Weights of a small mixture-of-experts language model, trained from scratch on English Wikipedia: 8277 steps.
Below are experts of layer 4 (counted from 0) of a mixture-of-experts language model. Rows are named router (the router's row for the expert), gate (a neuron's input weights, with its number), up (a neuron's input weights, with its number) and show model dimensions 0-159. Each number is 128 + 24 x the weight over its row's rms, rounded and kept within 0 to 255.
After each expert's rows: "mostly gets" lists some tokens that are sent to it at least half of the time; "gets" lists some tokens that make up at least twice as much of what it gets as of all text. This comes from a sample of Wikipedia text that the model never trained on. Tokens count by the router's weight.

# expert 4
router [131  99 108 119 110 172 121 131 124 124 110 122 148 117 176 161  90 159 129  98 136 132 133 136 102 121 118 142  91 171  97 124 166  90 143 189  93 179 124  98 160 144 137  94 103 103 138  96 154 132 134 122 130 150 153 141 146 177 109  53 143 119 160 144 108 118 110 131 133 140 136 144 154 158 139 142 136 116 144 108 126 131 164 154 138  91 143 132  92 166  85  90 115 126 119 164 133 144 117 116 166 107 112 123 142 108  70 116 148 144 120 118 104 116 123  97  93 135 172 106 136 162 100 121  94 119 173 133 147 115 111 142 140 135 138 132 140  92 136 140 102 109 150 121 158 162 143 111 176 147 120  94 151 108 135 107 131 127 153 114]
gate5 [121 140 114 170 117 137 128 138  82 117  90 144 109 150 159  93 111 126 144 126 130 142 160 136 106 118 111 103 137 129 152 121 138 101 105 122  97  88 129 147 145 172  91 144 164 140 108 123 175 128 156 131 107 131  88 144 161 114 109 136 126  86 112  98 132 175 143 132 132 169 118 100  79 118  76 137  98 131  81 151  91 151 115 118 114 136 126 149 146  84 165 159 153 113 171 125 105  89 140 123 129 120 133 122 136 138  74 134 119 142 136 153 102 157 158 142 117  94 103 140 181 133 112 143 136 137 124 107 149 151 120 106 126 115 128 113 125 140  90  89 121 136 136 141 119 140  94 106 178 115  81 128 164 116 133 118 141 110 181  80]
up5 [131 185 138 127  99 111 126 130 165 126 165 114 125 122 107 152 170 124 111 132 105 126 161  71 148  97 123 149 121 123 106 105 114 113  94 168  97 114 124 139 164 144 161 117 123 107 122 130  94 115  93 128  92 127 140 147 156 157 115 112 126 168 137 155 109 135 167 127 101 164 143 131 106  94 169 158  92 127 119 142 153 124 180  71 140 131 163 150 144 141 130 114  88 140 129 149 108 155  98  43 137 124 153 118 153 150 154 144 139 114 137 162  96 167 116 123 116 133 130 144 158 132 140 110 168 145 113 156 114 137 112 142 107 152 127 114 120 115 134 129  97 119 162  87 144 126 120 171 150 124 149 146 146 145 120 105 161 147 129  76]
mostly gets: " he", " it", " It", " she", " they", " He"
gets: "5", "0", "7", "8", "6", "4"

# expert 11
router [140 144 150 143 141 147 111 151 165 164 148 126  94 123 136  52 122 112 120 141 135 159 110  82 163 124 140 152 107 112 125 155 135 160 151 132 130 142 137 122 119  51 147 121 103 114 135 131 151 157 122 131 172 110 146 128  75 151 106 179 119 101 126 126 154 134 108 100 123  84  83 159 168 118 113 109 103  96 102 164 152 118 109 155 124 141 124 130 120 139 135 116 119 142 136 157 150 130  90 130 152  92 134  97 101 168  94 158 140 116 131 111  79 145 127 153 139 124 145 111 113 136 145 131 173 103 136  98  90 122 127 105 132 172 133 177 121 146 140 147 168 148 126  98 110 164 138  95 129 122 117 160  99 136 127 123 126  82 120 105]
gate2 [138  74 122 143 125 111 134 143 109  97 117  92 131 134 165 113 130 143 146 138  99 109 133 136 130 127 153 156 120 115 128 140 115 105 141  93 131 106 136 121 124 104 149 114 136 108 126 103 156 164 156 119 118 143 140 141 122  98 160 122 130 138 127 116 108 149  78 152 128  52 119 135 147  91 212 102 119 151 130  95 132  88 132 126 105 153 109 132  74 111 139 112 145 116 166 101 155 126 161 110 104 175 181 115 145 136 102 133 147 154 148 141 136 149 183 184 109 123 152 180 138 159 166 161 140 133 114 106 107 141 122 115 119 135 126 157 109 122 128 106 137 151 126  92 118 129 190 117 126 132 114 133 103 131 120 120 125  86  82 109]
up2 [ 99 146 169 137 168 103 167 122 143 147 110 152 123 135 157  97 119 104 127 137 125 101 155 142 136 146 107 129 132 120 150 103  86 115 131 151 113  99 151 136 151 123 150 116 106 107 122 131 101 137  90 126 163 115 159  57 138 139 141  85 129 141 110 154 170 135 149  95 124 156 101 103  95  85 121 178 138 112 109 121 111 150 135 138 133 116 160 145 142 125 132 168 190 115 109 128 102 126 108 119 152 147 104 105 111  87 109 130 120 134  96  94  83 112 127 131 118 121 147 142 137 145 131  85  82 149 149 139 143 100 113 101 129  81 127 136 133 169 122 143 123 161 118 123 157 116 100 145 107 155 133 173 171 121 167 134 177 118 177 146]
mostly gets: " and", " of", " which", " but", " who", " as"
gets: " of", " and", " as", " that", " with", " which"

# expert 23
router [113  58 128 147 143 131 117 169  91 133 168 141 141 125 150 117 149 136  66 172 127 161  99 122 134 159 105 154  85 155 138 160 135 115 121 147 117 114 136 140 114 144 146 165 146 112 129  89 136 112 110 151 131 134 136 120 154 166 166 123  84 128 135 174 123 131 159 136 111 160 105  98 147 138 143 156 128 119 133  82 148 106 107 152 208 125 108  98 123 112 155 181 137 139  91 147 154  78 121 112 115 125  94 134 127 112 162 132 156 148 140 149 130 129 132 134 134 140 147 146 102 110 109 148 161 113 141 125 137 149 186  98 123 118 144 154 133 130 131 139 106  86 146 109 116 121 134 123 168 187 133 147 123  90 135 127 115 113 147 146]
gate0 [143  92 157 166 117 155 146 108 113 111 113 153 124 110 141 125 140 121 114 117 149 132 164 132 104 144 144 133 102 107 137 124 118 130 136 135 107 152 184 166 142 131 147 114 133 115 170 102 115 136 128  99 122 131 101 124 184 142 110 136 186 132 139 163 115 195 157 160 103 126 108 139 137  75 160 137 136 152 121 129 149 128 148 141 143 117 148 104 131  87 158 137 118 121 154 110 161 113 145 126 136  89  85 154 153 103 127  96 139 135 158 147 102 168  78  97 150 144 100  87 163 132 152 125 152 113 143 156 116 108 143 149 101 137 126 106 123 146 131 135  89  81 136  95  99  99 136 110 106 125 164 157 115 193  99 127 118  80 119 122]
up0 [127 126  96 154 150 179 106 165 104 124 134 101 110 137 111 104 137  99  75 170 125 122 145 122 171  98 109 149 159 159 122 113 153 124 130 131 110 134 119 150 145 129 133  93 149 118 165  82  98 110 138 133 110 125 145 128 127 164 136 168 126 156 117 152 104 166 112 125 114 168 118 115 116 149 114 146 141 111 125 148 116 122 141 145 123 121 127 176 105 142 123 162 163 131 161 132 102 161 152 156 152 143  95 126 138 130 129  55  95  87 149 160 111 139 192 129 148 137 115 160 126  78 116 163 138  89 150 159 114 147 171 106 118 100 140  97 171 125 150 114  98 128 124 122 124 104 136 137 115 147  99 137 139 145  93  87 174 115 134 138]
mostly gets: "i", "u", "ri", "en", "ani", " mon"
gets: "i", "a", "u", "in", "en", "an"

# expert 16
router [101 130 141 147 113 130 129 129 125 109 113 120 138 124 107  86 127 119 146 125 139 162 113  93 116 160 141 124 120 124 149  86 123 126  79 159 128  82 153 140 104 134 136 114  89 142 131 133 146 116 107 193 147 139 108 147 135  89 129  99 126 156 104 146  70 133 129 132 138  90 116 140 136 122  70 132 122 156 107  95  82  95 158 174 117 145 112 137 117 109 127 145 151 119 111  98 124 160 154 156  89 165 100 135 118 101 111 137 109 124  97 162 128 120  77  89 102 147 117 101 101 124 133 165 133 158 118  82 118 113 139 118  97 153 120 103 114 114 114  86 139 156 149 110 178 107 125  90 101 112 117 159 143 116 113  86 120 115 182 151]
gate2 [108 107 100 144  93 135 110 136 111 160 132 134 119 129 100 115 128 122 110 114 142 135 122 120 106 123 118 142  97 129 163 150 146 145 119 127 144 113 132 129 123 156  66 161  83  99 120 150 150 110 167  82 180 157 141 133 151 137 142 124 123 115 119 106 175 114 114 114 129  93 124 132 109 114  79 152  91 140 110 162 117 144 190  98 131 126 147 118 175 106 129 129 145  99  93 136 111 100 108  81  87 118  90 105 144 108 156  67 143 132 173 110 137 127 140 168 127 131 119 109  95 167 151 123 134 146 100 109 124 108 171 110 132 156 141 127 123 114 123 126 139 138 142 134 161 138 148  86 159 151 160 167 162 128 112  66 140 126 154 151]
up2 [150  81 127 121 119 183 103 124 130 143 159 122 142 137 152 155 163 134 138  82  85 132 137 128  90 146 129 124 160 130 110 112 145 152 110 120 115 108 117 162 131 140 143 118 114 191 112 127 148 140  99 114 158 132 158  76 144 124 116 103 151 125 128 153 102  82  97  91 118 135 157  73 100 127 128  98 169 116 104 118 104 150 126 143 116 161 107 105 105  82 111 141 119 103 128 143  60 146 118  85 105 145 155 109 121 126 119 115 157 105 144  83 137 119 144 117 119 120 146 121  90 109 147 122 139 120 115  80 175 143 150 119 110 151 156 105 168  91 102 125 157 115 134 175 120 134 124 134 167 132 102 121 139  95 155 125 133 158 151 110]
mostly gets: "ed", "ated", " became", " known", " played", " made"
gets: "ed", "ing", " with", "ated", " had", " known"

# expert 15
router [123  94 137  77 140 140 105 132 127 136 110 111 127  99 123 172 149 141 139 124 118 118 121 151 143 136 132 111 141 133 125 138 154 129 130 139 123 153 119 114 102 125 140  67 134 128 117  66 148 104 119 132 100 113 122 123 106 131  89 154 108 117 104  62 103 140 126 170 139 145 104 115 112 125 176 126 112  98 114  58  88 150  89 109 115 150 133  59 110 117 110 150 113 149 110 160 125 125 114 158 160 121 142 133 111 169 106 144 168 111 102 143 141 105 129 158 143 133 130 131 134 105 156 127 105 118 159  70 132 128 120 136 151 143 119 108 164 160  98  80 113 125 169  98  77 109 111  94 140  94 153 133 114 175 127 138 109 104 147 135]
gate3 [106 103 178 114 103 130 148 123 127  62 101 109 157 124 106 182 119 161  98 103  95 158  98 146 126 131 103 150 127 120 151 130 143 154 144 131 106 151 127  81 133 151 131 132 132  90 119 148 144 150 119 148 101 133 108  83  90 126 109 104 140 110 149 141 103  92 144 119 155 110  96 135 104  99 117 123 163 138 135 138 112 166 115 152 114 161 111 105 142 133 124 152 119  71 101 140 139 110 160 109 184 140 100 124 171 176 109 170 138  95 163 122 133 143 141 116 134  93 104 122 100 136 150 139 158 145 173 132 132 137 137 155 110 173 148 106 151 148  95  99 175 141 128 123 139 134 122 167 114 127 162 142 173 153 144 129 145 121 135 155]
up3 [136 130 124 133 117 110 132 132 140 134  94  96 107 123 148 134 100 118 128 125 173 114 138 134 170 121 146 135 171 124 174 106 115 128 114 145 183 134 141 169 124 132 133 152 169 119 127 125 128  97 126 125 143 160 109 184 123 135 163 120  93  78 149 112 157 129 142 116 136  95 157 118 100 125 108 150  81 115 138 131 121 131 165 142 111 128 151 126  96  98  72 126 132 144 136  80 121 133  97 100  70 170 114 125 122 142 128  99  79 124 140 123 116 162 143 127 106 106 171 137 136 109  95  97 121 114 139 138 121  65 154  99 139 130 150 130 125 139 119 160 139 133 117 163  90  84 139 158 181 148  99 150 133 137 161 136 120 117 102 184]
mostly gets: "ations", "ions", " people", " career", "ers", "ings"
gets: "s", "ers", "es", "ation", "ors", "ations"

# expert 13
router [110 146 135 138 117  81  95 160 103 124 112 125 135 148 142 161 122 108 154 158 162 152 150  80 104 141 214  97 163 155 153 159 142 112 147 114 109 103 157 131 110 120  96 138 128 114 142 112  94 120 114 156 100 115  85 112  98 133 122 144 132 126 139 143 129 117 126 151 100 138 168 123  97 154 101 141 119 127 113 128 140 101 120 121 123 122  67 147  86 130 172 154 108 157  90 103 133 123 177 140 128 114 122 154 124 112 158 153 129 146 128 145 162 100 121 141 119 155 143 101 138 153 114 139 107 152 133 112 155 137 126 150 137 109  72 133 124 159 159 128 132 146 130  79 138 184 112  78 139  92  78 139 113 113 121 114 122 131 154  92]
gate3 [ 93  93 107 154 129 146 151  99 153 137 103 126  98 138 128 121 131 137 130 138 128 156 144 121 139 120 117 105 143 120 174  92 163 146 118 155 122 112 112 110 138 148 143 132 150 107 148 125 127 149  90 123 148 122  81 151  98 113 137 108 137 105 105 131 146 116 138 167 105 121 146 140 162 120 103 158 111 129 112 134 155  94 117  88 143  98 123 146 127  83  70 162 106 106 118 160 109 152 130 148 146 148 126 160 113 100 171 116 131 148 169 130 115 147 151  97  94 142  88 119  75 148  89 163 150 106 130 108 139 149 171 107 154 140 115 152 155  78 100 141 121 150 177  77 123 128  98  83 159 114 171 139 157 132 135 126 103 130 113 179]
up3 [125 179 135 106 117  97 169 130 134 169 119  90 102 167 127 125 120 140 124 128 169 142 104 105  97 170 128 143 110 138 101 105 119 169 122 123 132 135 144 125 150 131 127 101 125 130 114 106 164 144 148 157 132 171 141  99 117 133  92 113 138 111 104 143 131 130 108 117 147 166 117 138 104 130 109 144 148 163 138 172 147 122 107 132 160 175 140 108 143 134 100 136 123 130 104 133 121 128 112 122 152 124 146 124  98 224 109  82 153  96 110  97 135  68 123 127 133 156 146 126 149  87  91 123 100 143 166  83 119 126  88  75 108 161 112  87 121 136 134 138 143 125 113 136 179 131 126 102 128 138 114 112 122 102 107 143 149  97  91 113]
mostly gets: " (", "(", " [", "′", " =", " (\""
gets: "\n", " (", " =", "(", "′", " \""

# expert 30
router [ 97 122 130 109 123 155 148 120  95 110 146 155 158 127 149  90 114 133 128 170 137 143 111 113 108 153 128 164 124 164 156 139 101 133 121 129 114 143 115 164 108 100  95 118 164  98 141 178 125  95 118 126 132 126 135 141 119 105 126 118 113 153 201  97 118 132 153 117 116 149 110 128 120 130 118  97 137  86 127 125  92 114  97 113 107 127 103 105 123 113 102 168 120 148 147 121 138 127 119 110 138 189 157 106 143 109  79 147 107 103 148 112 173 124 136 131 114  99  69  78  85 100 141 146  94 148  78 179 165 117 117 135 105 107 152 135 144  84 109 177 138 163 118 119 155 145 138 132 128 136 156 124 125 158 150 122 164 155 120 145]
gate5 [ 75 173 144 144 148  95 144 157 128 142  95 148  95 102 158 136 107 125 159 114 162 119 140 111 162 108 153 109 124 125 178  96 165 127 125 130 108 157 149 103 114 120 102 158 101 107  88 118  89 162 142 128 150  87 142 144 116 113 142  92 141 107 158  93 160 118 123 132 151  94 130 102 113 117 151  86  97 114 126 135  80 157 165 129 100 119  67  99 122 141 121 148  96 121 173 100 137 147 147 121 116 143 115 125 116 140 133 110 147 134 182 138  85 122 145 141 105 159 106 165 127 111 131 124 114 131 102 136 154 116 166 130 138 143 125 168 122 148 141 118 199 144 147 124 138 148 146 147 140 164 142 139 121 102 113 106 111  88 119 104]
up5 [112 142 146 135 174 134 152 150  90 164 111 134 132 145 120 123 145 147 139 124 119 129 153 131  92 176 118 141  96 113 150 132 147 113  87 152 134  98 142 122 107 133 161  82 126 103 107 117 125 139 146 136 131 107 142 143 154 113 160 122 125 118 159 173  93  94 126 127 159 138 156 106  74 128 151 161 146  94 150 148  84 147 156 155 149  78 104 124 111 169  98 154 173  90 105 110 110 131 137 100 161 116 127 104 172 148 118 146 120  97 122 102  92 156 133 118 149  90 128 114 151 130 115  99 106 129 127 171 138 124 134 100 147 154 139 169 118 159 107  85 149  75 137 139 167 117 141 150 147 109 136 141 113 175 120 122 105 108 115 172]
mostly gets: "9", " spent", "0", " due", " Fil", " seen"
gets: "0", "9", "1", "8", "2", "7"

# expert 17
router [109 100 122 134 148 126 130 127 152 131 164 161 116 136 130 104 124 128 133 141 122 125 142 162 125 116 112 134 149 150 150 129 137  83  97 121 135 136 124  94 132  72 134 183 126 134 144 161 148 132 113 108 154 154 122 207 113 124 128 107 124 163 117 109 133 131 136 141 114 126 132 127 112 112 148 139 124 103 156  99 124 125 141 144 128 142 121 168 150 125 137  98 164 156 137 141 157 119  95 119 165 175 114 151 127 126 181 138 115 152  79  90 143 159 101 128 166 102 147 118 169  77 110  81 126 147 129 150 141 125  89 152  88 116 143 141 132 134  90 123 100 149 144 151 128 103 141  43 160 104 131 136 131 107 127  84 159 137 148 181]
gate5 [115 111  84 108 165 123 100 106  95 130  99 140 139  99  79 121 146 159 137 114 131 170 106 108 166 134 126 139  92 141 120 138 127 134 125 118  92 140 152 137 142 154 125 120 135  83 131 103  95 130 136 164 144 145 158 145 167 154 154 106 153  70 166 103  96 130 159 128 136 106 175  78 119 110  89 141 139 152  95  98 153 142 109 157  88 118 137 120 154 138 171 144 149 144 105  97 118  97  81 111 131  89 128  92 139 128 145 120 122 145 132 119 116 123 115 115 123 115 142 113 107 127 106 117 115  82 145 170 115 104 172 103 113 117 101 130 157  96  81 125 108 133 153 155 129 159 118 109  89 118 172 163 136 136 150 125 148 114 168 106]
up5 [131 123 122 142 111 106  98 128 139 151 111 123 143  82 152 161 148 155 168 168 136 153 123 129 133 149 129 134  96 124 150 109 177 121 129 134 115 149 141 105 131 137 129 128 142 144 158 127  90  86 174 122 110 121 129 152 165 174 156 106 133 142 108 127 112 146 130 173 120 167 146 136 112 141  93 107 143 167 119 118 119 146  94  94 120 148 127 144 137 123 174 139 131 101 127 152 151 121 130  99 111 129 134 101 141 164 116  97 128 118 119 110 127 154 160 113 119 131 110 131 148  86 173 127 128  78 139 106 119 178 162 103 167  92  86 163 158 140 111 131 104 148 188 171 158 101 165 148 171  84 128 125 138 125 121 112 134 127  71 166]
mostly gets: " |", "%;", " —;", "|---|---|---|---|---|---|", "|---|---|---|---|", "|---|---|---|---|---|"
gets: " |", ";", ")", "|", "}", " /"

# expert 1
router [ 86 152 118 124 115 153 102 102  92 138 167 128 155 137  99 123 138 108 125 150 154 104 127 119 121 133 102 145  90 128 135  88 175 112 144 117 168 137 102 120 119 180 150 143 126 155 110  98 144 119 117 137 114  87 150 161 148  81 132  94 144 135 111 147 104 133 147 105 130 118 120 141  99 129 171 144 132 100 102 119  97 163 103 182 133  70 141 111 169 131 110 103  82 149  92 149  95 126 163 168 124 133 166  68 115 125 175  89 134 133 140 158 119 142 127 122  96 123  96 172 106 148 144 118 135 115 122 159 132 109 131 102 105 132 143 161 126  87 121 113 155 121 115 116 113 124 112 180 119 154 148 123 109 155 120 119 130 111 101  98]
gate3 [126 134 133 123 147 104 110  83 108 150 145 140 173 161 131 131 130 160 156 136 110 134 104 136  93 134 116  99 121 150 148 114 117 112 163 140 135 116 111 150 154 104 171 129 126 133 114 162 114  81 105 156 137  71 119 117  98  67 149 133 166 142 143  99  98 123 134 137 129  65  82 111 120 111 163 132 139 108 141  98 110 106 164 122  99  48  77  91 162  98 139 116 121 128 140 120 119 123 151 103 110 157  99  78 138 164 121 131 183 149 151 122 139 171 126 113 107 116 130 138 126 132 155  89 155 110 145  81 114 143 134 140 133 139 113  97 127 130 131 118 115 100 111 136  86 119 116 119 125 131 123 103 116 145  96 145 114 125 114 160]
up3 [ 77 134 178 127 102 151  84 159 135 132 124 109  94 150 144 119 154 143 122 156 107 114 151 119 101 118 161 119 118 107 159  96 161  99 145 161 148 179 108  92 144 119 109 135 156 100 130  99 125 150 131 111 157 121 119 180 147 145 156 103 122 182 134 110 133 115 145 125  89 111 122  81 128 157 125 108 149 136 142 119 122  96 145 111 164  90 135 128 102 129 126  68 148 137 155 148 116 139 119 149 148 143 163 118 109 160 106 129 112  89 118 129 122 161  92 135 111 129  53 117 117 128 147 112 111 100 117 146 107 129 118 133 130 158 125 122 151 145 161 119  98 119 144 143  95 120 152 147 177 170  97 142 155 100 110 123 155  93 164 116]
mostly gets: "|", "=", ".\"", " Phylum", " Animalia", "\"."
gets: "\n", "|", ".", "-", "==", "==="

# expert 9
router [116 120 131 123  90 192 111 111 121  99 140 128 145 132 129 107 101 140 125 107 129 139 128 124 112 114 123  88 151 131 120 132  96 133 130 118  97 124 166 111 154 195 126 139 149 125 137 158 137 146 136 126 131 165  92  66 168 103 152 135 106 156 134 107 144 143 163 132 138 132 126 120 108 120 142 125 128 130 133 234  91 156 150 156 140 141  90 124  95 123 133 120 130 126 164 140 157 140 102 103  89 110 145 157 149 106 162 138  99 127 153 112 128 122 150 145 171 122 158 113 106 124 144 130 126 137 187 134 139 118 118 121 140 133 105 139 170 163 112 159 111 151 156 110 117 136 142 173 130 105 152  83 104 142 119 150 130 141 173 177]
gate0 [ 93 142 125 129 144 131 122 161 112 118 117 155 125 151 119 141  77 125 118 129 131 155 123 133 117 151  90  70 127 136 186 157 143  94 116 113 135 109  96 160 127 158 152 153 113 142 102 124 142 156  83 103 124 141 108 144 161 137 144 129 134 126 109 123 151 155 111 125  83 130 122 111 135 158 122 139 124 125  78 159 138 110 150  83 140 129 129 156 136  70 183 145 165 129 150  80 147 117 159 133 117 127 146 141 169 130 148 119  71 157 159 111 171 137 144 193  80 135 148 134 146 128  98 128 117 113 128 126 176 156 131 140 131 146  83 153 150 137 114 150 146 143 151 103 129 104 131  85 158 135 118 136 160  84 129 146 120 109 126 129]
up0 [ 95 136 123  86 136 159  99 107 167 143  78 162 144 131 111 136 128  74 143 107 157 123 150 157 105 147 100 119 144 101 118  88 137 113  79 159 119 141 110 106 149 144 109 125 124 150 169  95 132 165 132 151 171  85 109 102  98 153 125 133  93 105 123 155 127 136 128 101 124 123 168 137 159 125 127 112 133 127  82 145 151 106 145  95 112 115 116 118 156 121 133 110 181 141 144 122 140 116 139 114  98 119  89 147 139 173 168 111 115 102 125 120 161 146 160 138 118  78 122 136 115 154 132 139 174 145 130 128 126 112 119 150 168 157 123 168 120  98 145 129 143 157 182 113 136 142 129 159 120  74 109 120 147 163 140 170 145  94 125 121]
mostly gets: " the", " The", " a", " his", " an", "The"
gets: " the", " a", " The", "s", " his", " an"

# expert 5
router [113  94 202 127 133  97 140 129 135 125 105 125 161 110 152 140 134 141 123 127  85 129 108 146 132 123 111 118 174 126 130 125 139 154 103 102 126 119 107 146 139  82 117 128 113 144 127 158 107 117 131  96 151 101 153  90 160 130 134 158 154  99 110 103 103 134 119 119 112 144 134 118 139 132  85 134 187 145 108 169 132  90 166 110 123 126 127 165  88 177 171 127 165 108  93 141 135 150 118 136 130 128 114 131 132 131 155 174 169 144 108  99 132 124 124 126 109 149 108  80 130 149 111 183 155 131 111  95 114 167  69 112 152 149 129 122 113 123 146 150 134 115 146 120 136  87  92 164 161 137 142 124 136 110 168 138 106 112 114 188]
gate2 [ 88 126 101 110  99 116 137 175 142 145 167 151 101 120 119 113 116 181  78  89 162 156 113 172 133 143 137 122 108 123 138 126 145 121 129  80 139 129 124 118  85 103 146 133 117  92 106 157  94 123 124 162 170  90 159 107 110 120 104 162 132  88 133 106 109 129 148 149 134 117 127 133 141 132 146 130 112  91 139 123 116  98 126 124 111 122 104  94 139 126 125 174 128 125  78 180 151  96 118 108  88 163 108 137 133 104 140  71 161  91 120 125 131 163 130 168 131  96 139 127  97 122 116 129 129  96 100  91 111  91 126 118 125 146 118 132 140 116 160 114 163 112 150 129 128 102  77 148 103 161  97 115 147 102 120 123 175 134 100 141]
up2 [148 124 127 137 123 128 112 111 139 140 128 123  98 147 158 140 111 156 158 136 131 106 141 105 123 108 120 107 102  98 128 113 120 153 139 118 210 135 115 126 113 126  90 123 155 110 113 174 152 148 134 140 180 121 153 132 154 109 153 147 140  92 139 160 124 133 138 196 124 140 112  93 126 100 115 140 150 137 190 167 172 133 151 132 115 141 104 149 116 145 123 170 109 131 101 129 124  96 101 151 105 137 157 112 101 102 160 140 134 126 129 129 146 117 127 162  88 141 116 126 119 138 120 126 161 130 114 112 138 133 166 128  67 122 126 115  81  95 105  99 139 141  80  71 118 161 112 121 170 165 113 100  95 169 139 182 145 124 131 124]
mostly gets: ".", "'", ").", " ===", " ==", "\"."
gets: ".", "'", "–", "==", " is", "/"

# expert 27
router [114 114 107 124 118 159 124 131 130 137 113 108 139 132  98 146 139 171 121 106 154 124 122 195 132 103 126 118 119 120 149 135  78 122 151 130 149 131 181 131 111 157 116 105 143 117 132 129 132 100 142  91 142 133 116  81 100 130 146 138 106 104 180 127 150 104 131 151 125 113 134 130 134 102 140 152 142 150 155  88  96  82  73 119 116 136 111 146 141  83 102 164 162 109 125 107 188 115 125 146 115 118 134 156 132 141  98 148  94 102 138 193  81 127 129  90 139 122 138 123 139 130 134 137 101 114  95 132 181 163 128 138 118 132 198  94 150 145 163 133 130 137 140 150 132 121 138  93 127 123 101 108 121 137 167 174 125 148 151 167]
gate2 [127 114 158 103 109 128 113 134 159 147 122  98  94 175 122 101 161 122 134  96 128 127 162 101 152 151 152  51 128 125 119 158  99 174 105 124 152 141 120 145 132 130 150 140 151  89 118 127 102  98 119 139 148 105  90 119 130 152 139  85 139 119  98 100 123  70 118 158 137 150 153 102 160 155 105 119 114 184 116 124 151 139 125 145 160 128 144 139 146  90 138 125 159 161 130 117  88 116 170 150 122  95 124 129 166 117 142 130 133 135 127 100 131  63 107 141 128 119  86 126 121 101 123 183 153 153 126 133 104 107  98 139  96 123 158 133 165 121  94 153 126 144 142 118 144 113 117  89 146 121 115 117 151 149 132  85 150 138  74 131]
up2 [103 133 150 119  83 117 159 116 137 103 150  94 122 128 125  93 111 128  99 158 148 134 123 134 120 118 121 149 105 170 114 136 146 124 115  79 132 121 130  97 105 124 113 143 128  86 140 132 132 142  84 112 138 126 130  96 112 103 122 143  94 120 127 172 124 107 121 123 159 139 120 133  90 126 138 120 130 101 119 128 144 103 177 122 135 122 125 116 121 101 148 141 123 103 136 137 165 114 178 146 105 145  73  85 158 133 124 115 137 179 122 128 122 155 153 103 129 140  96 148 113 149 129  87 106 156 155 107  96 146  69 151 120 130  93 157 204 107 104 140  76 137  82 117 143  86  96 114 113 122 115 169  85  95 175 120 104 124 140 161]
mostly gets: ",", ")", "),", ");", "\",", "',"
gets: ",", ")", " and", "\"", "er", ";"

# expert 7
router [112 121 126  97 135 197 129 125 116 112 120 136 132 118 111 134 112 111 126 142 131 119 143 127  96 122 121 145 138 159  70 100 132  90  94 144 127 153 127 107 140 160 106 126 143 117 117 212 123 100 129 104 142 121 120 156 167 107 110  97 117 150 193 120 140 165 141 102 112 157 130 135 123 117 104 116 121 111 137 208 133 126  97 129  98 118 155 114 113 119  54 127 139 145 124 141 149 132 111 124 139 152 147 126 107 111  84 123 110 113 115 128 124 126 112 118 180 121 127 141 104 117 122 114 122 153  89 129 152 137  88 129 111 112 148 180 163 113 150 187 120 148 140 149 106 106 134  92 150 114 110 114  72 133 113  96 125 162 132 133]
gate1 [101 132  93 152 117 116 116 137  93 119 143 160 106 141 138 160 116 158 161 175 132 179 159  76 139 124 151 112 121 140 117  97 117  93 149 140 131 142 137 144  87 105 158  99 113 167 122  93 143 138 146 146 102 144 142 162 154 142 147 167 179 132 121 105 113  96 148 166 137  87 108 142 124 109 104 142 141 151 155 153 107  87 130 113 125 151 124  73 147 117 118 105 154  81 173 116 147 136 105 105 136 140 113 135 195 133 135 159 135 144 104 117 135 121  92 107 117 139  71 148 128 104 135 129 143  85 122 127 162 116 157  85 103 156 157 115 124 140 133 106 121 119 116 107  80  98 149 107 110  90 135 123 111 107  98 121 131 126 135 125]
up1 [ 87 126  93 136 120 111 161 113  87 116 105 113 129  90 133 160 141 111 113 143 134 104 164 117 127 158 149 132 105 105 146  88 141 114 103  81 116 123 126 141 129 141 106 144 159 121 128 135  96 122  91 170 170 101 109 111 161 131 134 134 121 132 129 149 103  80 124 136 108 125 149 126 174 136 136 138 113 123 114 125 126 127 162 121 107 134 107 108 116 112  96 107 163 184 123 135 136 137 116 137 129 172 113 119 145 134 116  99 132 103 165 128 163 206 151  91  97 138 116 131 158 158 121 107 157 166 169 181 179 141 115 111 102 113 145 141 153 172 104 159 163 118 116 132 121 136 127 171 127 137 155 148 148  67 132 120 135  97 134 162]
mostly gets: " In", " The", "After", " returned"
gets: " the", ",", "\n", " |", "|", " in"